{"experts_per_token": 4, "d_shared_expert": 0, "normalize_top_k": true, "balance_loss": 0.0138, "balance_bias": false, "norm": "rmsnorm", "train_tokens": 466200000, "steps": 7648, "dataset": "wikipedia_en"}
Below are experts of layer 3 (counted from 0) of a mixture-of-experts language model. Rows are named gate (a neuron's input weights, with its number), up (a neuron's input weights, with its number), down (a neuron's output weights, with its number) and show model dimensions 0-127. Each number is 128 + 24 x the weight over its row's rms, rounded and kept within 0 to 255. Numbers have three digits each.
Before each expert's rows: a language model's description of what the expert responds to; "gets" lists some tokens that make up at least twice as much of what it gets as of all text. This comes from a sample of Wikipedia text that the model never trained on. Tokens count by the router's weight.

# expert 36
What it handles: Single capital letters starting a name after a space, such as R in Screen Rant, B in Bengal, C in CNRS, D in Document.
gets: " C", " L", " D", " R", " H", " B"
gate0:109109132169107150131128141142130125135116125142138140169117099166162088146159130139134120102107134127075162132145171158145118143153120124093145133135108126128145136154073098120087190131145120121166142138095126161087169142119163108111099172114103147132102084084120115130079138120092172124145125175137158127161113128124114160139148122124127095106114131092137130135143182136109146101129
up0:152156135118172136102144143109129129136148141097162161106137130106130176120085129086161125112144121146057125119108130142180125108125124133139123111136163115142102127082159151136159098115085116135103171127169123122138109123118111167149162115136133092109125174136139152141178132124138107156071155149104152169097144165130123105105143134115154110132122122092146143138097141131157081149146
down0:068115098126093147143131124139161145188128122138130132105111112083121140107095160148145135166158162135111107143113085104099091117147124123166126116143119113126168170144107131114090165150113130120092153121192089109110153139128153172100080143098108140105096145154123165137134139138138159134132131106151128113114125109087107113122117147112143130174084156134162120118131137156136164122135

# expert 46
What it handles: Past-tense verbs and -ed endings after a subject in biographies and narratives, as in he lived, released, played, strengthened.
gets: "ed", "ing", "ated", " |", " played", " won"
gate1:123158097095146103090133125119156136139149129131149092135105136158165199155163139110158113114111142144095086113113161098129199146141129177136102125127076102112130152107136159104130113126124148156124142118158141163121159146082086124116120135129116117136164165149121137098141144114131116131111164165126116145153113132156112128129153089163157104100116107160108119125139097136169152120164
up1:152130154133118113150096126128110107141103127144132140149147140105107091116079152104123146143149116126165144145150094157133053108128156095127151165108153123118112117121128134141113137127185119119141107094112081099109077086166122133107136132129147132108096093106118117166093144087128132087149091145130142145118094087135114146143112141080142180108142151186113102141121143123108112129115
down1:174122122166120186144136127087147133094139105106110134103129135109086133116100098146155122121144136100130176143126119114167120121183104153133124084135177124130148092109116119142106151121157123101097112147165137126115090117161135124145124138114136148111164079147137128138130109135125115160146145175127128106123078086143162139124089157156074124096119120124138119122075158157118138096096

# expert 44
What it handles: Capitalized name starts and inner pieces of proper names and institutions, such as Pro, West, Ne-igh-bors, Prem-ier, Ferd-in-and.
gets: " of", " Pro", " and", "ic", "er", " for"
gate2:135125148100157095122135147158123146117155114130099127145137134095134149146131102136092128142112079152126101119121064172140106121107133084096145113145150137157131115115147177098125190074127138111135117121118161099100137158100130088135138116149130142176147147103135137138138122135138143172085138088145095104102111121187094154155100129114146119097157116127155101103133106137138176117137
up2:124142136176089108154143135098125158133110137072137110117153121123137129141164142172155144099145141167124150168118089094168118166140106124171146165145115103122113128111098119182136100117108087147146130138089104142174115126128130143109138136124117143084130103127113128097074194096121167083152117124084117120145102103133137129126132114151145100149139132138130128126117148175142110137097
down2:112107111110140149177140111098134088145148109115143095114125122135129091107111087107150118150106167111106142165160191117117150088113140128147132114131124105097145108132125137107145117142149143161139129133116101142165144157147135136177152115143138186125100126117155140130162130127157127113155099098122144101123113138145166139114174108155134145120105149056126220154143135137123129121123

# expert 1
What it handles: Word pieces and raw bytes inside place and foreign names, like -d- in Île-de-France, Wash-ington, Tombig-b-ee, and non-Latin characters.
gets: "b", "j", "d", " d", "o", " =\n\n"
gate1:126123091129153115122131131155105135154125142178112056143138089083167126132171126112128173141147095151081110097134141108174111166106133131150156114122060098125144137097134138110152130158106130102132139151136134179132145127117137122149149167121113159102110115130146107157172137152102125118161107142144121114132096129158132139110127117154152079118115132130156108106131171162131091138097
up1:143119133095151153143150134118143130113082107159165171070099143167120162149059148112096067116125134125135159112126151137131129141101116145120114152152140123114147100156139112121121136108158133134123141116135089130135132142101108158124129081140130115119166118134151130120128055113139157165092098148104165130114119119119163154067148097148167174121119111135126122142137156107121116148098
down1:137155134107106161130104085170126104129150123144133139143098156140122149168125143091117108127105117087123108130090144110121092170128098150086140156119138127132156145138174086084088174142111150154171151126107094112106147131142147140125153098120108148143078139124135143124117118121101138125154134173134122157164135096151116146129120099091121141098130201133138100162125129152138170163108

# expert 33
What it handles: First consonant piece of a lowercase word after a plural noun or name, such as m-utation, m-igrated, sc, ch; also and/or in lists.
gets: " m", " M", " f", " b", " B", " ch"
gate0:159142083118158127176151134135117128165142134118108124060143130113156166096172102146144142106124131146079143113161100102150114148085123083123118107118103106109181153130170122148135123121168126176147157144137121163162122119152124137151086097149102134163146126121151147142157164134128126152124130100134117150147124117134141128143141101170124123157134118109154116083068135127150163136139
up0:088127164105150137099124091126133123098112152137130112124134160116135081143112147113117100145143162111145106154122123123086154095156108163135118100117150116149101146125132125109089152127092150106137092133181109116130128096107168154083196161118150155094156088106096145124079111092099111123109129118120143125102148148091117133122092139138149139102091137106109144142192138139139124101118
down0:146126102145139158168130143121093105165160159105110109187157153098129196135140134135146137105139085154110133136105145126141059178103126097103121131143149093134152077110134116157100103100129089128148150137141115154122145124136087127136106129120127160126117138162122106103208143142150108133135132124123133109103134162127171116140127119147078126126155156111148118138115140106127142104108

# expert 47
What it handles: Final endings of Latin species names and foreign words, such as -ata in paniculata, -ae in pneumoniae, -a, -us, -ia.
gets: "a", "i", "us", "is", "ia", "ae"
gate2:121129127123126089107169103114145115114119135118135110094128125165162126116098117141142149144151146084101132166133145113141125095126105094116148135154119086124141133142117142130092117145125131153170138121154168138142133182100146121094120103103183117150149178161176151156115103145126169096110148085113113116130169134157122156107139118159142110122175106135153155113165160134187166140108
up2:126173125137156173143144132132133120111156137145116111148091126162099136119120116120131142055132155108138138137136108110129180112126115167165117129129134148144165099156132102126171163124142127138104089098078118141139126110126097144121081149160167110114137087114059134138139123120093100154126090122096134041138161131137120138128144134126123113140120108103120156120114137159147142090134
down2:116090128107147126128136112108162125121106154145122088096094123110149148116121108141140103158133116138086117125160133145175120134110114104134132120140109166152106103136172129115086084113164117125187157149130128101128139094119143123133178137106078125139148091177121131102133156113137076163151138104123085154127121131103121117126079100125126146101126150087161053111117115155141132128134

# expert 61
What it handles: Words like National, International, general, public, Pre, and pieces such as -eral, -ial in numerals, martial, nonviolence.
gets: "ul", " National", " Ar", "ial", "r", "an"
gate1:131179092140123095119165102172125086109117133146120110108101125109131121122139138077117144140118114080096121162153132143113087133155104100090134074149107155118123119167151129130145131099130069109113143099116151116095121115092111099149116161080144147106072117112145173125125123128142153150131141090196111107143138129127114115138148138111097135131147120151130124118108124117152087084144
up1:093163092116149123129125096116165132118105104135105159151127070110137134168093160099088134105154094110173136111159089098149082129113145133149162101134108097129114151125126088159142118150122122118100153117083136140137144156125122079185110125123117155161103136154116117116140126144123160132150157139063088132118133138180126152127141129138122123147152130182134102153120118119147110113142
down1:159152116144112123120144106162104158092099082140093166131090094140170117135083124107123098116125109105119125093105108109093115119100162105129146123142157130135110136149108102134152150115134149110111152150151123131077143128100134129170123159102139098135107087161148123111062137163151162166110117067117102107091109109140111107122143129110097105115139087123110102098160123115100145155120

# expert 27
What it handles: Final pieces of surnames, given names and place names, such as McDon-ald, Zimmer-man, -son, -ton, -ville, Philadelph-ia.
gets: "on", "an", "er", "son", "i", "a"
gate2:159152167138120165203073120143070137145112109143122098134144090087119108145118102130115146138126104187138128168119105145141121091134073077128171140170121125162108102129140131159119128129097132125115126145068129115137121080111097135102097129127128104139136166154135134099145138133121145101163129131120142130137110103132135117093150138135131115095164143136111126091156093105147120123138
up2:162127146154133161177116113126108116131132136133119122140093094132105112137106151136100119177158147135143101155103106127135101148145100125169114105133106142143104139099132094159141100170144080148102128156070161125133104115131152099133095158116071118146091134126113081114087160122127110137144146115116147099139106151141111160141110093140080137120187132103125122104178126140121124111172
down2:114129150128110134186094100111106146094161125135122127126090114129136106170109083148132135123153148132144152163156186140160139117171093133137083093118151112111157106084131116124090081125122123090130138125089129104122130182163136163097095093105147127124127122154187131135112129132155126108135109130145128117117124131128190139106145130152121150112169106122082145129141125157123118149091

# expert 0
What it handles: Number tokens in dates, years and coordinates, such as 199 in 1990, the seconds 50 in 33°50′50″, and match scores.
gets: "199", "8", "9", "7", "0", "10"
gate2:149100153114123117175100114129111136089109161124096122110092127158117125127152131165103124108144126093148165137142108099106139178116126138134097127092154155168155134085113131143132149145128158129114099137148195138170163121115159148165135133124121079120140117143112105107153150116093132175154138133151128129148132138131133140150116195146101074130139109142170140135120172128110091142166
up2:153068136078151083159100131140128083155124142156159127159127148154106136125128091146154121064145138118107099135124105109136148092117146143141119128107123101134164144119122152127144139192126128141118151169168135113174096137106125109125141116159129139104093100122139134120078085091170138144149130125107134154100142115138147157117124111126145091160115111146119129116168185121099106141133
down2:104116137090134093172117120157103109124152149149191112149116127111143133120115115134175141048144132136116135135114152158141147139121163092151112178126118131149166143140124140078157155176128115137133121126096103095141096109136139098153132086145118096129145118098105120114114097112103134177127108083176119110089148121139133096134122147098123111168156151149141132161135151118129142142159

# expert 5
What it handles: First capitalized piece of a proper name, often a single letter or syllable, such as Per in Perry, A in Azerbaijan, Car in Carol.
gets: " S", " P", " F", " T", " St", " D"
gate0:112099089143114067158153157115120129123113140139115122162129136121101130139113129083130145134096140137166114125081151166144131107110144130093133127129133111139184134150149082114124142122130110134144120155123125072134187111099165140105168105140120116138123155140125157107151132082126129116133140187090126110118091089121125098106138113120167130118134156161165159082112117093150159123083
up0:112118094103139121104165181118122106169152062124120106101141168116121136141101127128127097154132089131122098115093110074143163166120110134095139168115125112121101105130150148104076120096138145128113110132127128133149156157130141085095135140134106129135129206123121113121138097143110155153085171098103123152152116140110125094106141161166149131130124120120113096122151134132125110157082
down0:120176108117126165181103145131175107119130148141123086134168151110101142119117111156114135116142161102169101128139137106160126112140137141137137094102154182114107125111082156161115099110167132159131127132135108130192138135128122156142195108136113091181140127100146095120092128137135142138077109147116126129116093132167085144125142139122103146110134141141171154119154100113131122149144

# expert 28
What it handles: Digit tokens inside long numbers, years, ISBNs, coordinates, reference codes and table scores, as in (#8900**10**72), 193**2**.
gets: "3", "5", "2", "9", "4", "6"
gate2:102141101151140140118131128096130152123149097108112106125117116122122136131176085105169109155106133124095155120090124097168136122138145140145172109102057132122123094111128137162156132152145116194126101120135137163139138112155073135135079144136127116116106128152115109138142125137072105149146158075112151106108095128107127119135152111131120138124145132131094129107133118215133127097123
up2:107115105122108154149151103145087124116108155161132097118100133133099128099104127127114142118152148104146102146137131181170081154091119099139146148127157089154088146146121094106153168161180124090089107081102152113165131108136136114123108144111163139153151112127093137145165128122140107129156151147099130119142149143149126160071131188114124102143118106142106157121115149119093101126119
down2:152100144094100137114155122119131128160106135164120138128084110177144136136123133095154173123145100111095124138133106134084151160142122168107098145155144102166117111117126116179145132135086141145131096137087106130116131134153147135146106135136142129050125133147121157113150107125103137159108138125106144103127125117172163116141177120126112168150146150156165080151123151117124095108191

# expert 43
What it handles: Month names in dates, mostly after In or in or a day number, such as In March 1245, 26 August; also table-cell spaces.
gets: " ", " October", " September", " January", " August", " July"
gate0:143107105159137120109112141147128134126173149152116108127090108136167093122122096120181110122139134113102201128146140133113097076116139085119123087109158085128149116174163085171134159133130135156121081091121118172143123120137097121185095146139108113119132111128122131133130136119120085132121103134096110120154132157092114137160113161130139139099134113151127150149080124130137161098159
up0:163156121095139144158138098102101140136092126137116121177154114141139151108135147123112124129152135101131115112103133155172096117128142147132142168110128137140143122120086176119155091146141140113133157124121132112103137133122147103075136159117120138143151177121097149138147095195113167161143125146156161104125142088151129165090157133125125148177133088136117103077145158159171101124094
down0:075149120132092110183150126147163140085141126136104130144088140158137135103130133168150137163107142130146179112130133083162133137157115155124126164141168129159133107109140105124099168111160128115144161141175130129117143115128135089098137135098125156181116114165124097143144130135142144146159166133141105123096119140155129103119118169109148087145088103138133108123087112123131122081077

# expert 26
What it handles: Of and and after abstract nouns in running prose, plus adjective endings like -ial, -ular, -itional, e.g. series of, satire and.
gets: " of", " and", "al", "'s", " |", " the"
gate2:130140128141127109126174132136084185112139124142163123182107121119120144136119125134104108114201112142130088114109118131140148085127129133133157123155103140129151114096133130155135106079119131139118111140159151155151103148128108158078119130142098156120136106094119108170160127160125129107124103139048126084118141121149141165107121134146104137152178183130095116115161113136125126089138
up2:139129103137144142134108148150121110168107137166146130162129167137124157133100131171157123109081158129114136121121112151128128180102089201137121133122147118145112113109101118104162136131133092127164155108119128145076090175118116074120181142073121112148104123145123158111131158160137123084144106139145131123142135161116130138147111120123085124121112118134153137087088129182135135158125
down2:105127088113131133094135128126160104159168142153137141142155153137106151108130134123119092159174125089133111126159123146114132128112104143166170132115159140105124140118123145132101056128117099148167206107141116111084145198120143105133124115090082117142104106129094142132135096120137106168139102170160106137152142053155123151126131135141127135112118127121122127137138117139113135134144

# expert 22
What it handles: A lone first letter of a word after a dash, bracket, quote or line break, as in —broke, —between, Overview.
gets: "b", "p", "m", "D", "\n", "C"
gate0:123127136145142127096107114171140122109149121135139135088086111151116099109142093138138123121106151111111161145160113113134155194133149137144096154095097141134147081143124107119120134125152135125140060085158133102100126113099137167164114080122141118141139114181102109225098153134128123153120152103124099141131093099136161126155121129136099137129108112126136171156132134139131136113136
up0:133175165127133110126162091139138144187129123122156097079145122092148118173175182135134126110084114137106121140086095087128055095114122092108107121116105119133134151152124144120119160156091105110136169180125174155128140128109108101138141094152115116135117136087101121128152120119095101100118136113142114134100127110137137143124116145150110112112141108106113090100142134134112148156132
down0:073124124138106167148162082105147144139119133124107095121128148110133142118135122122133135154120102141174107094127141155127103061108133139134148128154151160152148150136142143127128166143146138119155137123121127152109167154147146172099124166144071115143115160141110128090129125127077105117146125143149107111107135190057101087156106144147151121145126103136148142084123099117163101135143

# expert 24
What it handles: Numbers in data tables and decimals, such as coordinate fractions 27.104, percentages, vote counts and weather values, plus day numbers like 11 July.
gets: "1", "2", "3", "4", "5", "6"
gate2:165110134130139134143141082157095139144131174169160155136125129126183162117157143163134134090217122158149129127146115156129113158128099133112127129102126107129136160159151141161137154170158128092131182149120117135134141119135087121149123153115089128196146113126130123169128133134140105127111172145135093114113179165160145125115149122150112132122128140162125108137119107132128147112096
up2:073121092131134149111157146067122118130110108099157103097121116111120088121118115092168153162111141132111125135089121151175162147137141153116125139118128114124095117160129145127123137125113154161146142116127155117163116139124165158110123168156164136072113105136169103164107165073098139119159159118128155114143108119133156118125140143127131117108166117109103145129154161195097113096122
down2:154125124173138105145123117168142123142116085159097140135100119106123136132193101162165135074143085124107131148099075152120088135143134092141146165118110137160112118134181131164130152098139163105138132137133139148143138122112109151129124138188130158140144125132142100169103147131111111162130142180161145134117134112148114123109149088107134072124108137093151106133133146160134144092151

# expert 10
What it handles: Commas after clause-final words and closing parentheses, plus digits inside large or decimal numbers, as in bright, (uNK), 96.75.
gets: ",", ")", " and", "1", "),", "3"
gate0:134148127158163123124108118118114136144179148170156104177152115125148102134122118155117149147134157138134124141092120131119097138097158136182124119133120139158101130170103132161107134117142125142123143073142118165120120160131090114137127131140119142154117141099104146168110146179040113132116172145140120152126126125139161187124124188131097170141140124122149090087115114129127121152126
up0:143134153115123143096088097103128100128151106154168117120123145105169150143124130135082128151158130100120127124118147136102083124151114140138114123117117122163093194133118168149095145140154130125213128097141097165118109131109113154144151159114139109140148148078143161152088137143122145108118143163116086109088132079137146141138135157125132121122108130132149094142157103130174170145125
down0:098143160095105131152094109153125112129116142089145180108155137091097120148152099107205087124132110153111134122180141091145126112121106176114125124096116096117129126109116121135102137150123088111135098126132115187111141113143108120146129160111131153103114160087108128098134145138061151098122141120167131110142112139106115128135102131142129070105104140132136082107123116146103152118107

# expert 9
What it handles: Inner pieces of long words, especially political and governmental ones like ex-ecut-ive, Rep-ubl-ican, recog-n-ised; also spaces and commas in dates and table cells.
gets: " |\n", " ", "–", "d", " D", "it"
gate1:180101123093145142126140146109097160113166118141138133130114117151171154105141114152137174132147109113159168111127141149118183109118141110132131141178139113120122155098136131163125108110125131141144175128105158144120167139127143128119125129145160143147151142116139126108107128156142156135153141169148168121079185129156113124128185147135168084136114187130118124122144104162164188126135
up1:133117141115162169114105130170105122163066132149118126062109126128118119114107141100110109125114158152101101139145093145106127149123113114135131085098136137114152107139151093101099140138143172127122082112156124137063134137149145168103143089155133107078093128108114115167162132113102124104088085110098103096130113119118174161119105135133117122122132087148106114138138090138134116143138
down1:136134093136131103142122128102130126111078123119142133138122068145149145155142166160117129127116140159137149100135069124124074135114136087127123135128102151188096126148114147139114139167159159140104146141131118112116117092100125121073147079144139170102121166126138101111108131111145126100159105158099136161113134097127138132138132115130123130107139177139154046117165082115141134147133

# expert 45
What it handles: Word-internal pieces with re, ri, ro, ee after a capital or consonant, such as T-re-asure, G-ree-k, V-eg-as, N-orm-a.
gets: " E", "re", "ri", "E", "ro", "e"
gate8:150116128137136125146144106090115175110131107115134107141155052125149086118135099126117117098155116148134175158124082127158129123099139153186125149126129125147121160138144126138134142109126113139134149108146105062111144129098130178157156128082135130116126098129089108156131135153103134141125160108138154089154141083162085100165105110093109183140139164116109122156143107132127139129130
up8:152155147138097117131090160130091113137125141108146138121145150106087136182131141117169113126120153125090068129150123093128139108153116103080196139085108167137126102118155167156121112148131147116139132152133148160113138128128094130139140145174103121090131130103142106179137129083140113129071145137120126139116122154094145157136106133164114156101122091168123109140144115129111091167127
down8:108115073158106155120159119128102131139134125106150127085170108136136101121127146080134122137129152130134160143151115168133098081116107120172118119092163138126090106107119123164164108140153139124112117119147138118126095153100111123136114100147100122123115166136147167113159088108116118125126080110125142145126190110124162156189099126080143081119084117133157165113134131114110101159119

# expert 40
What it handles: Word-final suffixes like -ing, -y, -ling, -ation completing a word, plus some table pipes, as in Waking, Trying, winning.
gets: "ing", "y", "s", " |", "ation", "ight"
gate1:106134157136100122125111115144170130091133101113147115116101106129153090153097136159129128181111144100151112134138142072130194091115078153117139122086137124106090056150132144086138139150128158176172091146131153116130101134106139152132149088140117135110141106132098125162114102132117137091132128138092148151125117109128116106151148130131130089075130130151117152122142111153117104116096
up1:132125095148081091134150099085106116128139116161107172146152107102138161172171145142127134118078174121128105102156179154112113152083136112122126136134141105143171139099108151170093127171153144114114145124140121139118113112094142103117133081115098112125122117110139178136140150125166114147114081095116108119140128132116164116162113134141165187103140148129135121139103152116118157114119
down1:098104107139149139133088101156139126141103155139157081167104143138152144166104135094140154108134126110093121137106090110120122111134138124117145152140090117139130127146110109124079093133171132124123100124154127144079171092154127169146134116147123198166096127103112119109162129143105131106124150085085148141125162132161117076111109149110135134118137170119073101114121140156138118135167

# expert 4
What it handles: En dashes, hyphens and slashes joining compound words, plus symbols and LaTeX markup, as in mayor–council, co-hosting, ^{.
gets: "–", "-", "/", " (", ":", " V"
gate8:134122119132128179149097106142139106151132176116153136152125143139152146103140138129119114140116128118126157096134159116166080123117153087089132123095144082072135101128139128127108202160119117134116112139119122180130131132108123096126125149080122100192142111135110099100140161125150137133100152082138133107141124121162106176119084147123088099134099159139148143097102138132129097108119
up8:105113144128189135108131137105113134112154138107114146151123128108139104125137119117108098133116087156164136112154127133065107130126114174125105157164115157137151121174102127069083124108148190121158096128131135113136123079109125145136113103153155130103117124152132102114139110112119144134118135147147119169128152113067142055120121130080134153117099142123140148152125072134140151131153
down8:116129136113129130123094133138136116138091159118148131114124094092135114102154128151101090062100088130161136137106127119130118112131169157089111124129092076120139079125123160133162110133139137119151164136126156174134123119141124127155101149114120113104156130148131096116088149073110087133102161083165142107114108133094112150105179116158133090169107137136135106126164136128088137151091

# expert 59
What it handles: Word stems before suffixes like -ic, -ical, -ician, -ology, such as polit, ec-olog-ical, suic-id-al, Democrat, minist.
gets: "er", "ist", "or", "id", " polit", "t"
gate1:120102120096126139105071131124076155139182174143142137107111142104148168094139107130120144143161101125098119116123110136126112064150122168130122124128140149138119156099154121129109163127126111122146101098078124093104127141145106092125116138097143128114161143164102121187127106098133125174153090157121107103133120143138148096115162152104116126112080101173160131112133103128131143114090
up1:122128117092127112100087123077118113101173173131133126088085117112120144101107128101131102146102125135138097085088139167155153130160135157075127136128168122145155134124123139124115180105120085137171143132124121108119124126142152162113103144121109132104151141132142129100105102069122142137102097155138115121116082113154115149090191086094126140096121122171142109116128115138138093121130
down1:105112114138104120134117112119109150142118119158088168102136152128089148071148107166108167121107128088084164164110157139141125089127141134123134152111113113124128163122128143141096116100110147117109117102112107111093153127141148116129143132093138132174143167133091117165121165143111141125148144099136137079147122138147111144131140164142148130187122128100064188125135139147083112081117

# expert 8
What it handles: Digits and digit groups in years, season ranges, scores and table figures, such as 1985–86, 1962–63, 18.7.
gets: "6", "7", "8", "0", "9", "5"
gate0:106129118138128147140100085128133146118110143127118113124117080140125098087121104189125132191152133139159151140126089142141121087119141100126118092083087085125095175140148133112182115075134138148106120159114130153114084120122142080133119150117125146151122138142138133146151095112112157154175130132100138113131129135102083104129144117093152142150144164140129142136099089131096147084110
up0:134120125135108154135114098155119154114100139130159161125121120150152105124091119172148108159143169149120145118126121156164166084109146136134141103074119087139081115092166104132143068106122119104119169161115154159135117134131167148106146129122161140122098138137134117136159105128133175123145128186117163119119115099119112155089179155087116122161114163138104120136114137129131080119104
down0:139132121138135084133120141114145147107084167114170147098157119142118125126100124118143183122131115143164134129156133115094120138166133115105186128132126127141152163100103115141135072094078129149156111097108118186112156118133130077134112102136138146134116138128143114114152096125092123132127106143133187129124125135151085117121138136110128193166129146079167146122133148125174103129166

# expert 62
What it handles: Short consonant pieces starting or inside foreign names and words, especially Slavic -sk-, e.g. Swarov-sk-i, Zelens-k-yy, h-aploids.
gets: " h", "k", " d", " T", " R", "en"
gate0:130142074143139132118102156113096159156155148099133133104153153139145143156143138133162126055125143146146166131094151112134130128152086142189134097147143160127137093094159097138176135123164148129120140131121130145162115115150113121128109135125110135153164137133141156094128129124115069156146105108166117081124124149177091141120144125166109077152145138125138099101127133169149142108143
up0:134135073118131147159127096112127119134164128109148143096141131117156165135123135161149151093094164134117143140100133064130135115096116105142093107138125129145139151130168145166110142111119149175118124110182126160139146107108154163127096106124117132124155088154111094112118063084098120080138088112111148079149104122130108138150153136135135102130106078113130142093143153121110147098134
down0:115136157143144132093105120154126142138150101081133168137102124182106142112162139150109122106119077141159107091073134117075151096091120141101099128108125163113131165146150108131153124090152132115140143128120101107146091089149153135096136146157128149161113117155131080074106109140126191131126127104094148139139134109134127135161113132100130130191133148150131112123137133119089123107138